{
  "n_layer": 18,
  "d_model": 160,
  "n_experts": 64,
  "experts_per_token": 4,
  "d_expert": 48,
  "d_shared_expert": 64,
  "activation": "reglu",
  "moe_layers": [6, 7, 8, 9, 10, 11, 12, 13, 14, 15, 16, 17],
  "router_score": "sigmoid",
  "normalize_top_k": true,
  "routed_scale": 1.0,
  "balance_loss": 0.0115,
  "balance_bias": false,
  "router_noise": 0.1,
  "init_std_router": 0.00832,
  "lr_router": 0.000662,
  "vocab_size": 16384,
  "norm": "rmsnorm",
  "norm_eps": 1e-06,
  "tie_embeddings": "early",
  "optimizer": "soap_variant",
  "lr": 0.00999,
  "batch_tokens": [32768, 65536, 98304],
  "seq_len": 512,
  "train_tokens": 298500000,
  "steps": 5157,
  "dataset": "wikipedia_en"
}
Below are experts of layer 7 (counted from 0) of a mixture-of-experts language model. Rows are named router (the router's row for the expert), down (a neuron's output weights, with its number) and show model dimensions 0-159. Each number is 128 + 32 x the weight over its row's rms, rounded and kept within 0 to 255. Numbers have three digits each.
After each expert's rows: a language model's description of what the expert responds to. This comes from a sample of Wikipedia text that the model never trained on.

# expert 12
router:122149078137082143110120082143074148154151109136181097135175146148120107112122126174140071086131147139044127143142110147114148104114101086108136141132143104121093098146164068105131109140094198093087136163138138140132164118112134110116167172148144108168143133108148089079141056145083119084113130181091106060144148109170157174162106098135155136193131100075176137151165169133160143092072158165153107118103134089127064178111162168147151165100167071070142141107134078223156150114096149
down2:077121163109127079121108180191140131150131136159106169173174137086069081153133114106103172161157145177115088100082139057107119079151129117110150120126140104105113081099123092127124146095077113159127130196140165116114125180121134099138179069132109060150137109094105175151122118107142127116099095144119124089127087131155137138175113216105145150154150099131120161179175104143193136108150121136090105150119114181118204105155173099141068183062078144139196159131125094134088114146126178
It responds to: Digits after dates, scripts. First digit of years or numbers after a space or dash, as in July 12, 1951, plus Arabic, Bengali and Chinese characters and odd word-middle pieces.

# expert 58
router:120148107158134173084141133135122104136113146172155117063143131165102126127108136113127126123112113100099101158165235132082167137108097103108168133128133130103105151148155094159160106163073134119121162202152139118112065135113221092128136144103113127128189149112160104085158064099110164191132081145098081135149134172116170158043110147064170145124155102108171137142126184106100121082073203139140081069132143086109166146128135153131114122146155133080115101099160124195172127100153129
down3:129130118086088113113130114068184100114140117144155163160161139124160101137138096092158079075066093141151064171103156153110097120120180189134114076118122137180173122106062085103103119081093121112129126081179161071121158165123089131160195135123155085121116129149093154136156150129127038146107121079135168146129132124109096107179181141119139125110203113120151142105105088107137077181184080109164117114133161117156098128165178154133135220107169158100132113186118138144110168149121156
It responds to: Pronouns and clause subjects. Pronouns and subject words opening clauses, such as he, It, they, who, this; also pronouns inside song titles like They, It.

# expert 31
router:127166073147174169074124121097144161148114134138176154085153200134114080106119142157097121149147134076116151145125205109119100190111038104096098098176069127140152159116098115167152124133034133112044081147154129095105133124064108108127153106143108088145183151114197137138137127156122138103128090093091133088101085132204130142111156095130150142091172102115096144131147127111122171120099132194155145101107162069087101144084154127106143145116131135151110154103144134171088149194159130
down0:125118159105120169100092157048084106134064107115151085142050123109123109133099173108106112154117124076171127096127103121113139112154080133072116054127143158176134141123169151172155165087128083060103155132175107121092139141127115149071209086129102147134128103136107185118089129139184125129131144197132106084112093159152154138167075125172146137132144106146121114105146147093114162132127121149143119086117136093157138175171124100162127154086069181189180100128093141141169051172069135
It responds to: Paragraph breaks and quotes. Blank lines before section headings, closing quotation marks and apostrophes, and This or These opening sentences.

# expert 52
router:164119133077082140122073097175107138143139058082173132150133127115097146086085087130174114076154181117170104125111110117089118146077119137088167120127137131086102118142092109114120059149073150096132156158165184117181160114111096091097144160169089106168125130118153135105173128152144105088135051102114119081177085146158114116147151194101149080107117107079141117180143137114093127086142170093148078117146157111071041105110114137156119111094161130135115159112198134178158157166195128
down0:132136114116183102129121151157070190143127088126152134133114127208065108137180114132091101153158090117128126124134135130147062062169115102173166058175086084141176149127168123107068069107110141138099140116144117124122155153102135178152133086108107146178105096135104115066175133144114063105084126119136137118127119181140097151127110158104194137165161132165123092128129158162179110106130119133241145085092162083109128132122114126121164154079141140049161132128145076130133175114092174
It responds to: Verbs and quantifiers in prose. Auxiliary and main verbs, participle endings and quantifiers in running sentences, such as are, has, were, -ing, only, some.

# expert 1
router:146167068138149148088113047114099135162154098104119120155173154147129064105106110113114063096129111126075125148128150110123133138083102094100140156160144103089104114125139061163086134198101188112105089172156143171125185098071117125095179125151108119137193120126152103084167095118088098086121108139118098110134110093180158207160069154109126111163116118062146122175199161100145144121090163148149087113109153088107061171113148138111146139104131111104160116137144121193173140156156176
down1:132145110110062095148143120119142173123081163175117105137101138147148123178103125107121172102122117168167154095173137123123164142178152125093113112121099130051125137123107134108152157124110134103150108135122140160150124097098113112120121175091150133188107107148121109205179142111153160129071200062111108170161122143176126088080111167158119135187192082097078182153154121099079104149063116068159084089146153059133151051134163083143103108137067121083139131114161113130103062173118136
It responds to: Table cell separators. Pipe separators, dashes and numbers inside sports results, election and track-list tables, such as | +, 6–4, – 3:38.

# expert 50
router:143175088129179137118102130061121154126135142123146142116169098198143114099152115150119060131147156119111133157084180131100112140151150132084121103118112119126116150149108065121117146121067124097131167145090136141187080116152141119150192146161133116122179145093140143117180146142140146162108104158170084100130176146192165175092113166128148198172125076127077137193146183102158110113066184163138130128127145102087125121118149157115112081130177065115142167106219071175178167164133087
down0:172151126108122149103132056135109144182218163146107131090168153162180183105111158172093124110178146139109132123181163153107064106081097167220106143085133169105130148106089132156140158083121123135102172120081167156108169122112180130186121154165114153158123153116122093133071180170158135131109119108130162197147096160109131108115114113163093111116102175106173096182154148137096102113199115100192118162095093146157123095143114147124131134199105146125110074154143165105093100159139124
It responds to: Definite article. The words the, The and fused forms (of the, in the, to the), plus possessives his, her, its before nouns in running prose.

# expert 46
router:091123076125098145107130057151082141143196093153197113148201151160117113103136116161117082076123151150069136149142140153126158088120083062115140143107161084119093117121135067108120121163102192105072144148119128112104151112144151102104184167146119078166126127098161085090136084154089122068105127172100105088149130106172161184152098113116151148168137107087168160133173156124139159112086162150153119117104121095141081163096131159128135179102179096088128136115146069234124170119110132
down0:135117150165109108122163190119163138166121124121133113168117141137255120085128071152168215142163176055159129180135136120154108160148153160150092132109097085134134183112125160108123130115142117143150129102094087105104112154100153130142164095178123091150126138123125170116136139136170078145083095131138153155130148172093117128123147226101076107097101123121158107116181153121154120170133099130159154154077143143057132137132059136141099114173145139139087140113138103034075121162162116
It responds to: Digits and mid-name fragments. Digits in year lists and timings and pieces inside call signs, authority names and genus names, such as W-FA-N, Sch-iffer-müller, 1734.

# expert 22
router:163185115068142132094096126136070168124145097136129125073122102110095081116154125144151098112196100111125097156078120072124125095105130133092108125173104140128083131147091101201081152138143126082127116137180114152166170133114156124074163074196138116126101141101126127121210136117122091149068109123158151078072123129203147172109101131131212126152113081125152094165125137109123143150108141160170128136092153140071069198112140148112138136096134086055127130160163110167169176081154143
down0:135169160049051150152093138115151117171133180098172127154100195073185162136132110082061129168116092177148097084138142135156112109120145091088151093160104085125166148141099116098123130084112096155123139146119136126138158109104130134123148113151145091111110091141155135140106110155105100130170122097096142148165109107185160116180097179198135145113149227127153166198096176083129159112168126123079110090106150182133182092122079154137090125139142138133117205080099124122083143087115156
It responds to: Role descriptors in biographies. Descriptive words in opening biography sentences, such as former, first, "is a", "as a", professional, usually after "is a" or "and".

# expert 38
router:148207155119147180093169076136126166156085113132096129120134136142114136126126107102149062118147095070080146153146173107138141138172166143137154119094155111149114110160084115164120138126094137127087156136147116122118166135078136084136186166152201141163123082117127065110130083114132154122091108106161118143092104127130146186126067140129079154083161023100115149148158160065135188173109152115148087144097178046133084131055117153142138132050127099084141133137138121156078175117141132
down2:126064083091119126107086151156090099162162110140093200166139125096161158066114099115161141139147150155140109156139177159118179117125118143167114130117115130140167109156111167169134126104132148092095162205095208096137139087097095135179156076085179118150123138066201083122135152105123096110112177178060135108116059152157139095148140139098119131101085168134071176155101157108103137150145178076099151143121135114125081109161169064166167108064120156130114149148083121139131125094089143
It responds to: Institutional and sports nouns. Head nouns of organisations, politics and sport, like season, team, League, Cup, government, Division, Union, usually after the or of the.

# expert 45
router:102143110109157168094138106154125161163151094157122113117169130165092076126088110120136085069161088126069119139128147125126124113123117073098183122135178089156120131145100104148140128100068170114150153163145135123132192167095163129105175148115155131152170147114139121080150083090135153072098104168130109117113102131187124182137080135079161125122149089130134157141190194080158203103051162127131072127098159084131085169093171172205154097096140108079197101095127132162130152126176118
down2:142063105172081182149108201139163146116141147173099129150116109164101096161104093088148193125134138114128151165177152101142130099134149098141095105145146145167129144092098131127167126096109161156110084121132129165149131167128089173109147154168114194104149121127124109112082116138049139149138183146120102156145052113139167099143105084149091121218139105135140096197128113191167109195097149118151127092206145130120194126081097114141103131097155122165112061141107077147104148083116189
It responds to: Concrete common nouns. Common nouns after the, of or a possessive, often heads of phrases, such as prices, land, tour, music, hands, security.

# expert 16
router:128162078149146141077147132136151165184146120116159142158151137135106101092151103114124131107126134095093152187153140109160149139148126132065161155116114118136098150141125068120144114142086172127079132147116142101153165147077121126172207082148139111089126169104174102113227085148085124103150095153152059157100114113151130200120102159125140133123133133090182103125128167094125132103095103171179115115119145063116088165105178110111101186190182081099160078071141136215153172097118162
down5:177100178073109128125113175159153126090157118095168098078182075158096140145120147209158122144096097076175170131174092136108080126117104179156129157176170104114117136121138086155193111098120144137080105105131099136133136154100092135104170095100157089163084140129076164097147135109152115095150088097152114113066162156112147113090136125097118177127105124138111113126075081084167113182100165092146180111096174126152147169147196079184111103111143118141145178151142105180045143148148116
It responds to: Year and number digits. Leading digits of years and numbers, especially the 2 of 20xx after a dash or pipe in year ranges, tables and career lists.

# expert 41
router:123144149119124144146163105170029104120127133117160136131157116193141088132092079105151105114105146091099147128085156132169127114165145100140169103125148090204132132161109114177139087130104107104123177214155183095082112113048106125077179106154128094120142187102129214105147072103100080130096108118143089169128143129102179106104138126073149105138123140111156071089174171101154183146139116188152111140120172145127112157097149115178144077139197115102135124117162076145094132152117118
down0:139155132153100125141000161118160132120091168160079140154093121127127098088171128141125116114174144101156084107114156095195158124102129109119106174164119175101163106075133136109105138155096121149220154150156161125112089112086132096135130133139137120128086133170181181133173036105115183126140169148146122140082147182125178159170138124034148150167157102139107066126107093117118126144119131091079113146168156147151152106097171135139146143182157182125124116127090165147153080110103141
It responds to: Mid-word syllable pieces. Word-internal pieces following an initial p or m, like ut in Brahmaputra, eat in meatus, in in machinery.

# expert 53
router:113141151099076121072120137150121146172096176113156094143183120102072091095104127146160093093122081082089169141161133155059129141167129088131155132078138167166108108095131093121130130081078194139073133152156189126169091093124075099142130151102129122123121122103108095109139100154138141119093094153144078085106092173166171148126154151086185103114113092080145055146170158095130126056092139122134086145129172088096143142075165175119111115156156108150214132054101123110102149135168137
down0:186140136144184116159133115143129120128100127122066151155136154179159132196066118138124117152157142157151116162106102084138132173119125143117079169109111127086072138049112094173102107181130121133165100109113127123114130131078129129102141159085159165130107157123086147142147160101130196114105170069096164077123136152107158125104168100150074180145155171185205172072130100142186112109184121114108154176147113079132096142144086103111097081126121084102136171082187140149118141036151125
It responds to: Mid-word stem pieces. Word-internal stem pieces before suffixes such as ic, ing or es, like om in atoms, ess in assessment, olog.

# expert 33
router:114156133118150158094126067131126134151117122108118153162144155151120102113121088152159105118152111122114146149110149102126118103140091106077156086136172089078071113126151105185126129118081213072073152133154121173131144121072153139107184133173130115139219132117191101084132101095070151117099096169128109145110138121182144255134102125132158129120152112132146123163165152101115168126127149146140081117074149060110102216111118110097159147130117105132162141144153120198158183136130187
down3:082157112079066114144135108112183092108159051104147186126158088113110145092169144143127165122170157113105141157140077148084131106108074143130084094135091124076122163128147176139106099184159135108113114068168081067176076123140031177106152143183104117065125195160145115171120138089158135158111133120073145140126163101163086128130106125096117094130140128091133129139067098163125168155087127119131135139068110097105124099095158171123121120094129136099115162096165105181085078119175142
It responds to: Word and code endings. Closing pieces of compounds and abbreviations, like part-way, crossover, PROMUSICAE, RSA and US Navy, plus closing parentheses and small numbers in tables.

# expert 34
router:083182104120143131093097098164083178139118118190098115103158138170100114095103120134153075119167088130078125124082149126082106127128099071126139102148153115129111090139090083168108118098102168098144169193156148125180131146111152115120170182113132113122159144119132166119140077127128146076111128170109100094097106121180136210156062184131153109178146099144134128166151158124173190114105186151127086092096158082122102158104187181191128162076150091094200134127131136177150153076118125
down0:094104146126133131174175133194087127124150090127156135125133095133180110109094160095189127128114089141118124107204107170110090116092050102089139149108138139132147139143179182126149039100094118089124157131129129124145118117088202102142169125070141150099150111151174097117135226162149185127103132145133167114123135099108116205100148111112100126118145091200176103149129113128149116154136144206120124109153183134116151151090109102107126140167086207157171191123124137099134172134095167
It responds to: Nationality and proper-name words. Whole proper nouns, mostly nationality adjectives, places and first names, such as British, French, Byzantine, Sheffield, George.

# expert 51
router:118161129086158151140140088091093137148144081083089145107156136190087132108062126179103095100118138093094088141092122131144120165114155127102182118105135163139150116110070079152087071118138140099085139219129126170153172133105100113118171143134167157148121119107150103085149140164158102108077149130140110111097114139180142121185105195115101088111158067128138104156145192079109153131119165123154075149160177084095068126144186162159126120097176125113209153082115124127077160060135140
down0:196181107126162162105170096121124149186116092108177159152118130133144123173159100152100135119158103116120091132061092112097140109176130059122130174053116180110125118094104107184139099133135143097141140120134108090150198111177128131138075162074147130132160170111160086089164093085174181125136134123177176182138136135133160061110095138150126077088151125141109150154124079182088101178066167128114174190170085132131134133110113107145171137101179121116139103131203151159110103105136160
It responds to: Adjectives and derived endings. Adjectives like public, new, local, national, normal, and derivational suffixes such as -al, -ational, -ic, -ation.

# expert 61
router:182148110147184162133147152151111129123173092105149084065190153150063117115092109194139099112193098103081133138073132119098112137158120095137173130118133048090185097149110105186156125136108133160125138154102084189127146105119118084135130130107164065096138151103138152155131072132134067079120126107089061102108076155131100125151111193070148108132167155144093130127133134127109150119133120129161087092092158112110074123113146199160154095109090073136128172107159098175086121165187101
down0:117087132151156073144151125164114093133144081141121116117131116114135117125142139118080212156133095158093092112042113080148120124162100090120154182131153067178150109096169157149162111104147158146135177148114139110108159118132067119136146118118111120148171119129137078115111120172117177097146168163049167170080121145135169092145152088113067135177159102132079120141126170118171098098119124066066106114126064194121157115124107182109095090148121162138080058139168149077067182154133116
It responds to: Capitalized name pieces. Second pieces of proper names after an initial capital, mostly C, G or F, such as C-err-ad, G-est-a, Ca-uc-asus.

# expert 29
router:104153102107148152081097068136119178157133103171127142114142154165131074109118114119137086085150108121083131144138149103130143128092084111086145149160156105106083142140112090150141130129088205115086161148123174132132186132080134138158206121149124121139164119121158068095161082110096148086115105176124087104127103119185149235139082146113158122134140102103138133187177170080158183078095146133156050136088166073121077155104149112133171133119151103101175101100132126216124153148148145
down0:108136130101158145085199157098106074075152116126178175099100094159075081141031144104149110160164100123151142121151099138140106155186150142134142108154130111133132129165145140108139115102120131123102111101115116162181170116132149103154096142184160143123134124134183092183100130044173114105174136164138082106115130180186094168062116142129145171099055143136113112156122164115120132095109096073098127079117120125190179064106152091158167140148090191170151119105083098100097125153109177
It responds to: Phrase-final nouns, table cells. Nouns ending a noun phrase before punctuation, like collection, level, building, tracks, plus newlines and pipe runs in tables and taxonomy lists.

# expert 11
router:109169092154088122075115063143127171169105137139137140116168165161126075091105098116158119081137145126087117162142169094097119141143106111099144152136141109125106139154141079198126146157095179129094114180135167163158135125064136145140205111133119089135170172123161124137149085122082146086116109177147123117143113140197162214092104146108105128146149087065148123192178154095114158124093148122148082112139167089125073185117082098151151144125150095082150109120134110227156191168141157
down1:097207131119143128047138128097180140132096170114117132136156104153052123076131112158141068166187097147100131095157152121160110085134105115113092097150137077134074103099158084180149172148191138147086135139119175055125124135082123131157167157071126138102159090075026116131160139192095125108163113168197084129120122132186187124149125099142129124094128071159100116088152123151145137182104134122156108104104116093120104150127126169145126144140118132072180179118132107149118114152150127
It responds to: Punctuation after nouns. Commas, periods, opening parentheses and table pipes fused to word endings, mostly after plural nouns like makers, newspapers, messengers.

# expert 44
router:137166065155120164096085099155097172181147113126138113118163128140126078104129104118138071103133130130060133141156155097064132099149080098109160143162148128065095093155099085183163133148093175100112135141141132125143171115098146113124202143149101103130173151104117119084153090151058144094109089181130117117162087127166126249084079136101146120157151105107141137183170184077126153089108145136132067098106155096109095169097144116171162135095137103092138124128135126215139159115131152
down2:113053166116124114130096147147105124129107158121111124135103191184153119086115131130177129062120121100112126132101087100156191196071178117105113109123098100131164124093109150138104138134095113105233129116119134185116132152184115154095151082095139153157135092130166107189123092103118128093137176103197103173122164077071118169183115091121120153112194078174076139158166113121093133127095178148120113124128070094100172124138094142133143107156155137112173114126102201060114129114102104
It responds to: Pronoun-subject clause starts. Clause-opening links like he, she, as, who, that he, He was, appointed, plus pieces like ame in Came and Cameo.

# expert 26
router:148135096147101163120133091151079121134161108185186116134172152156115119116147131133125030100146111137052142141096140133100130132111061060124155149096136077157111113120140074140117132120101148117096144182118159154142173107130129120135172144120129113151169148108140113071123038076087132069112123153111106114176110119146118206114100114080170113164141095113149145141172163116127167045102149141160085115072150086142084166083153195143134159130146084072175129109136105206141150100122118
down0:123155111166123089161120186143067098129148130142134083140169141108121115131104141118095078089191092136120150158137147107126109096109106139155111138110085064128131103112148098156104154145123102163157114069109206156123065065140153138150086029139125160174127138126160128145156136118134089169111143119140112168198131146151108116124107198193161083193131194146133182124125186125108076125092108089122170158157149098167150119134164115130142166124049111075147187122100129106136118171068148
It responds to: Foreign name beginnings. Opening pieces of non-English proper names and taxon names, like Ind, Is, Dan, Pet, Kore, Ass in Assam, often in species lists.

# expert 35
router:132142087154117126055137079159108154131136116097118096120195155147123098121073081161102123096152127119083145149137144057071117175129142108078136164155141059073183105150152098117115126148150128140136151093154204126141150128106119113145123118171152124129152162120165157183157131143161154056091120080053137145129114142108125132145147166088118123131152152081164132126195195133077142138121173163119108149125185095152097137148103082113173170140175108093227142114117103154143200168091149
down0:116147057184153092160127088069164184135139144144151142142106111160079141110105147113071124164181129146149149105139078133118064183120179128095140113125095084159183189127116146161088115159112130128074189129085069190081098149179110112059117158109074119107155130130087182179144110075118148130160172178146108102116140122116135138159182138077123206117140164094157110148125156097150172090121111113100186136092142124089129159132129142157181134098152140153103175114086112129157143122123171
It responds to: Prepositions. Prepositions after a noun or verb, introducing a phrase that usually starts with the or a possessive: of, in, with, for, by, over.

# expert 19
router:150207097080111145112103077088059136168147093058089137143175143138088122084136102100126088032136118125045121135126180091106139162145129077142177119112148166147097152084114138138155124125097143073124082098112148124156153080118129107116155152198152123159149170103133150156141145117143123109118089068149144138146086103163107137111055167096171079134120129052109123158157174139102155121101138129178065104142147077108065094105208124142109123142142112123113097137114134118177126145136135
down0:163158179147168173121122109115164112118140183152131138141105054166125099188116102096175097073119144167120120144095160135084155156117106134121135151070167142145113121151122122136114142184077152171099098091147185125160064122159112118091136134136148147181110198138101114183134114097109194114122098110150147138148130152140162121100173160181070168122065123085118134143130154148067126180148072102064105103158132124169147108123149148110058107203090095076072103085175126166133165138138130
It responds to: Past-tense verbs. Main verbs and participles after was, to or a subject in narrative prose, such as finished, released, called, named.

# expert 55
router:110175080131112134093128093129112158166120110154166123125165160152123097094121100104150100118139117129107137154133153102110091121132096108107149129124151114101097126145123053169159140125108171131082136150109160163152138113084122120174193136162093099108191151148157110148156084113103162078109101189114096138135102121185134248073063137112124130173142101092130132174170161093147172082076140150150088123048169083100071173104110124146167185163128112083174164110123119195161175147147146
down5:138088133104140165152093176101067110045136118102093131079057177143068131151144095110160133174120141095143125141100130094143139077116170131126170124143074168172104145142117125104151101101077127132150123204123093100108121121093110093128120096091122146079066049120136194102173086141142158123131131132100136152097129116149195120136142155152134094134150105187161087135178146064086110156129117183103143083180174126124143143081101135208104167117087119139131101135107109151161109130118045
It responds to: Opening parentheses. Opening parentheses and quotation marks before notes, counts or pronunciations, and digits in lists, such as Sanford (1st season).

# expert 20
router:138154080137175131123153117121102182248100133142147151148103187150127082115162087136128132112163139084123185184157130143155136099126108146151152134112145039164124123117153121094134126157098161095122149127107131192162152131069167194109164166161123069177178149112127065120118033156134122089042121134150163107118144173128159143111153134131139145144145108143142137143178140131126179137133154106135113140052150120062149081067139093116124107131132120120171146118172088169087134142148127
down0:131128166143160152086170165137119132117140149118132167158133101121200109160083142123204122158140153115159129052084133162068085135172097116105102095111118121155208089188125110137162134116145154109134098145123021105130171157156131166053112205129173105124132159143136159089157147157151168138067108087123116148162151103118124156084157110108164131129095164098129154143107129191127123187157129111067105154083139118169138116166151106117135155103127186111151150144096109192159142085114188
It responds to: Foreign name endings. Word-final pieces of non-English names and words, often accented or Romance, such as é, ues, illa, ette, is in Régis.

# expert 3
router:160174078160105136094092057152130162165108134145144141112183167135114077088130110112136114081136130132074109162118139109111115139129101115103126106149153123114131138121170089210126144113093175120086122150173147172143126115078116138141193121131107076127175130119139125127140077125095159089127089196106090138164113114180167229092081171112129129166128093068150125172180162091113159133112136131152075075104152082123051180113096120116130138131137093090163101135155123218133159178126163
down0:120128104120120081120146142118160084134126165042134184148118173072155140114132161155124094123165131105091157152156121092182155138147068173141116142137123161148184162092107138178125146132135123144110121152173091137108092162121087079143177146191124103139161095094107114117092106127065156146043173124120121151128103156087148124081096127126038096122127122134131164081119135101173125110080089152176127121145112133157140159091077098123053185201149112023119108135156117118120103121082141
It responds to: Table cell closers. Pipe separators, line breaks and semicolons ending table cells or list items, often after a closing parenthesis, such as (DEN) | or Awards;.

# expert 7
router:133167086088182106090120144111146184161142090136113063093111125200110102060114092122181094120120087104125139140119147120155136099108137110048180089120206132109063112121121131188127147140077197054125122141144148135102161173107113155161106108103125103155172137101146091145139103152132154082108096147129124100118121162141145209132103151118105115140114074189151114121140148092126128138120144149140171140131191055151090187086096121129160139147131192131190089144138145183107154179145118
down0:160177149119073075093077153144138118161082131069149144127099076194183141146139107113075143174159117113127124158145096089173124180135132127105174112153148128164171102144117065069110160084116147085115078144124104142138090196178101090145111105116130088192157102112147132134066081153160100182048117107164122158109097147084111128126154143151171182141097130199103134145099158153179114102104080106093163123106105119097090146092167146184138143096168133077138146143125144151152161135110158
It responds to: Place and institution nouns. Nouns for places, buildings and groups, often before a colon in infobox fields, such as station, home, school, Builder.

# expert 56
router:131125086133091188081107088088088151127166131080094152179159168133101073067138097162097143106150105124118118139133166080149155123201159124141150126142172140153111113162123104172134148127106163120140117132111181178173116116123132150181112152166075082090153119066136083120109042098097117115116085150098136103107116115088173141083159143130085115124163138104147104154162174051083115121120150124160097060135145063121065184092131129101108091128141114058155130091132065164075113145119148
down4:106177093135082089087118104180132117089099123132134137132146113113077125119151123160058142117137134145094179165122079130181124072143146139150146155164128101102103144160131158127097131119130111127137084102179137148105165114081107069125099148073155146182142073160156146067094096083184112035107116134068125147142146091098155107082128129146148114143121142084174073181100121163162126144152079132156087149156088088110111131085152157130166095113099140070176120173040094160136097129066171
It responds to: Layout and headings. Line breaks, table pipes, == heading markers, list dashes and infobox labels like - Country: and - Kingdom: Animalia.

# expert 5
router:149151135128128191149155164107148085167169103169143080105248113129065131113103086123116111134128120126114111155075158112163103089105148059096197159183126066123185108200128148152104091105098124132134182136131178102124183106106182068153172127126092092120134119094114134146180098117147155122138138085114089088110110115162165140145097111097129144105155121099136118149141194098122156117077146114153092115103152157135116140142086170135093060183172098076139094135109123148101173166153119
down0:068140156134150117171100128109124173138117094072170136134102129154125105165086113084101073121151070106122086129084150141108117139134163117088182133145137196126145235139132117143111121152182162140192136155101152140161170149150135075151194124171145084052134099118155131113155126192128138137159094126144074124040135159105053130108125111118118168122155147117124157053155125164103116223185113159139143115197116104093130148139131147121118135097136109101143154108181149139114089121141150
It responds to: Word-initial consonant pieces. Opening consonant-cluster pieces of a split word, often after the or and, such as sp in spoils, st in steadily, pl in planned.

# expert 32
router:143133111134132181109126152170147122113150155136137147101179176119127152141160129120171125083156186075095127172127127114097142058113125166073157203091157103087064094126122135125109084153070173118122084162146147158102189101073098165147199072119114069142150096115181111100156092158073102119117080154121153075137122138126151126120187131133122099133150063094127133123111155136140159139108137180134037071164181126084078130113110125130128134104110153132134146110131146131174138106187203
down2:112116174177195130122119110144103106161127147151167132111123125140174184123108086135106100106116176117137084170116124096127071092157124153129118048140121141179119142129167185140082104162107119211159093136122206146082125131093120131100136128117120103151105160129060134175126174126112152085070167130127153149189130131129131093083110100128124069152136138155094124043098174156163107118176153176145099079139116154115111128154163163031091156121116129102133055081170138125088108092099128
It responds to: Copulas and adverbs. The verbs is, was, were, are and adverbs like also, not, never, ultimately, constantly, recently and other -ly words, mid-sentence.

# expert 54
router:153192077153111116079147083120132158141124142128129137127175147144117070094099105128144065092124114120083119161153144117039166171143113115102153169107182090097100142118111079184111161111112215102093131140170122181135165163095126146144233132158139083111175135119140130086172063097131105098116105137100121119108094141142096190098149180126152120114139097097147115176178196083149171079104128162156101128120156099124058145125153156127134116120140103076139083126148114189130147136155132
down1:133115147135077133133142110147140141065172154111113165119160092137157068177136107126173158087128098155127113064117160106194166101164058087142063169086168144085128140098082161154101107110168158114129103094184157161162163112147117159219133149086182152136034120171029085130136131108147088116160149102073105139115081131170103132095145119133122181165135145113143109151103112125084124133141121125145087180112114111168121144102161133065169147123133134144076090150096104141138112133127154
It responds to: Pipes between table numbers. Pipe separators between numbers in statistics tables such as football career totals and league standings, plus some plain nouns and names.

# expert 4
router:134154076152081165109086096170104118155121135155153084122164143153127118100116136182133052109137104130053126132118134143110104102127055051130135161108148114116114094128133041127126134103114198099113134134149128127150146113132149125143170166110139095131133135089127134107134043134118158090117104162084095087123111122166114176161101106138156125193147123098172131130154159114168173074076157167174082088085143106162099150088183162169135149114173084086164141106148103238148139086113113
down1:119055105085146151141168125123120122104066141080137114099133110127096141148207090160126126079097080153150125163107140166127071101077153104092137141125115185196167127135128139091113125108143194097087160177163095133083107129149113088149173135095145077155111068141123100105110103093081166136160071110168169082111077131150097061117124060126117093124128114091141154086155111129132090155153121090137087172121125157156147119125187101072110147142126110107130156176056198136153155125068127
It responds to: Personal first names. Given names and initials opening a person's name in lists, credits and tables, such as Michael, Jeff, John; also "- Conservation status" in species boxes.

# expert 63
router:160159083107184096081101113131135106119125101136132050126198112190100120082097090167114112141177140129085162156141216097120130145144165120112113157138138109084152078133114105115136132168127134098127108134152157144174098091151106129197172091150135132118202185124122147100175117176098145184126078127139062141195139152116196146130115128127145147111128133076135146175144163096120130100115171173118146144099138118094104091137127141140130116171139090110208175104185061131163173187127093
down0:117100128152088159145192103201118135160232180122140129107089185193143136184078195164147210132150113128157121112081128107105179150126108163147066125123154105134053126138124166104155122121122150150094082125143109100110154129119119144141121139074155202151087135136141041122073120103124150104166131118166087159101110156109199143154141136121131078167095116120099087086116110087134092122133123069193121110118125104138135099109122119100104155182143141117133152110138161064106112148109139
It responds to: Prepositions with the. Function words like in the, on the, at the, and The at sentence start, plus the following time word, such as following or years.

# expert 9
router:096165094141130142091118060125123168159128134139118140134148145144119105082136113121132068089141087100058121158134148109105143143118104109095151164154150099094112138141136075191105144190103206107111118142141156172129152101072129141163198153142107094128197136130143101125161084120088128048110118158118069112120104132177134208103112149118126110145111115092134132184191163084138162071094162119160063120072177080118082166097137136157163147111161120080145115108139111196163164153182139
down5:127176098189095107130133120099162138132145194140130127131165135132128110155112151146164134142094138133157179113127120132095139142117107126111116178143123120109115116103077111149148117146158201110100099139131084067151142072090132186147170081180152044110102124093143134106155078148101100139150168131096139093156129099182166118172130177130151178154121173137093132099126126085089080096139113105076092136112199192079098095152118152150143103154183108061087118042160134183102098129145215
It responds to: Row-start pipes before numbers. Pipe-with-space tokens opening table rows or cells, usually followed by digits, in track listings, transfer tables and sports statistics.

# expert 0
router:175175093157108119088112064131143174156118150133129135106171137158124073070131097117150062077123143122080117167109165104080112122152120112102136121130129114112114117132164080186111156142082169114072129174138146160154145087081120133151210106145099083151163137104130134085181095152073132111109091176156089117124134140190130218085102162113142139147145109070148122180168168101134142140098127131137077111146139089126079190125114134110112110148138080093148118102136121228173153191143142
down0:095041064157129088146097152120172060103119107204083163049095120104099108155107130097066118102105143145130121129193111112147086163109169188158156195149082071122138164134131132095079125166110120091128114160135164106122142154097151174082123123098105104118091046087086126134133121132093131145151171155095196108176158151091163102117133157134124121085141168120141123110087123145183091123112101193143172172115115130128127104129100107160130070141108107093135145086122173152142127175122099
It responds to: Commas and cell separators. Commas, semicolons, closing parentheses and pipe separators after words or numbers, often merged with a following the or and, as in 1981), or , the.

# expert 42
router:065145124104107160064166090098144115154127135175200162177158133170135110076124090113080156083200138065143137203118206120124130130140077132089125171094144091117097157167121091164152145128126153122127117138121131119125119135102207134115171100159138092163084133098101099113184114098084114078132087086136097101103064105114123183177177112135143111155153084145091107141157174149160154144076145124191121120107117111123120113142099104101108126186194125091133075130170087162156148132135149
down1:156095095152080134155111155170150184134152118126106088120110142056109127113149130137164106131175134106082168101188047112150080181158165080152138124143149173145110040154125125148089147116134138152103085131183125127143080094179117098132123149150124125129120103114129078123166120120104169184100135196196076063156103126145120155094067093073077124142119127166165186140128129175100166111152119141165091168158114190127096166138107113123133119117102080154112103110142057112107164080100154
It responds to: Single consonant pieces. Lone consonant letters or clusters inside or ending foreign names, such as k, m, z, ch, ikh, plus chess-move and coordinate digits.

# expert 25
router:126163141171097126118140107143094150168127168146152120147173188141138089135142131124180090052153158142076091197125154137115107085158096111072151156193173159154147143143135106136122138154065160133104139174134117157158153104038140142160133092143142112130117148088127164076181114165113123104158109134108121108083141121122134183137059166130142134169157083073186148187135151142109135129119135075140106120147136125126098187131123112091112143099125097057185136087134142237123127208130123
down0:138066141103132137134105124157096196154073175149078067103074153122188144107146116148122150147144167164132161127054163161142160156137089145128177146075116138169139185115065228092157157125137116165121175136119106151144081146119106113131124189178141117155164162083157102128124138101180126083171138114090166141124168114125108163087170132085149145134182126088046113143143091166142090146149116140049123141112162134104138105141091100105087137139155146203097086115116133166125131131122149
It responds to: Commas and conjunctions. Commas, and, or and ampersands joining list items or splitting thousands in numbers, such as 300,000 or wealth and.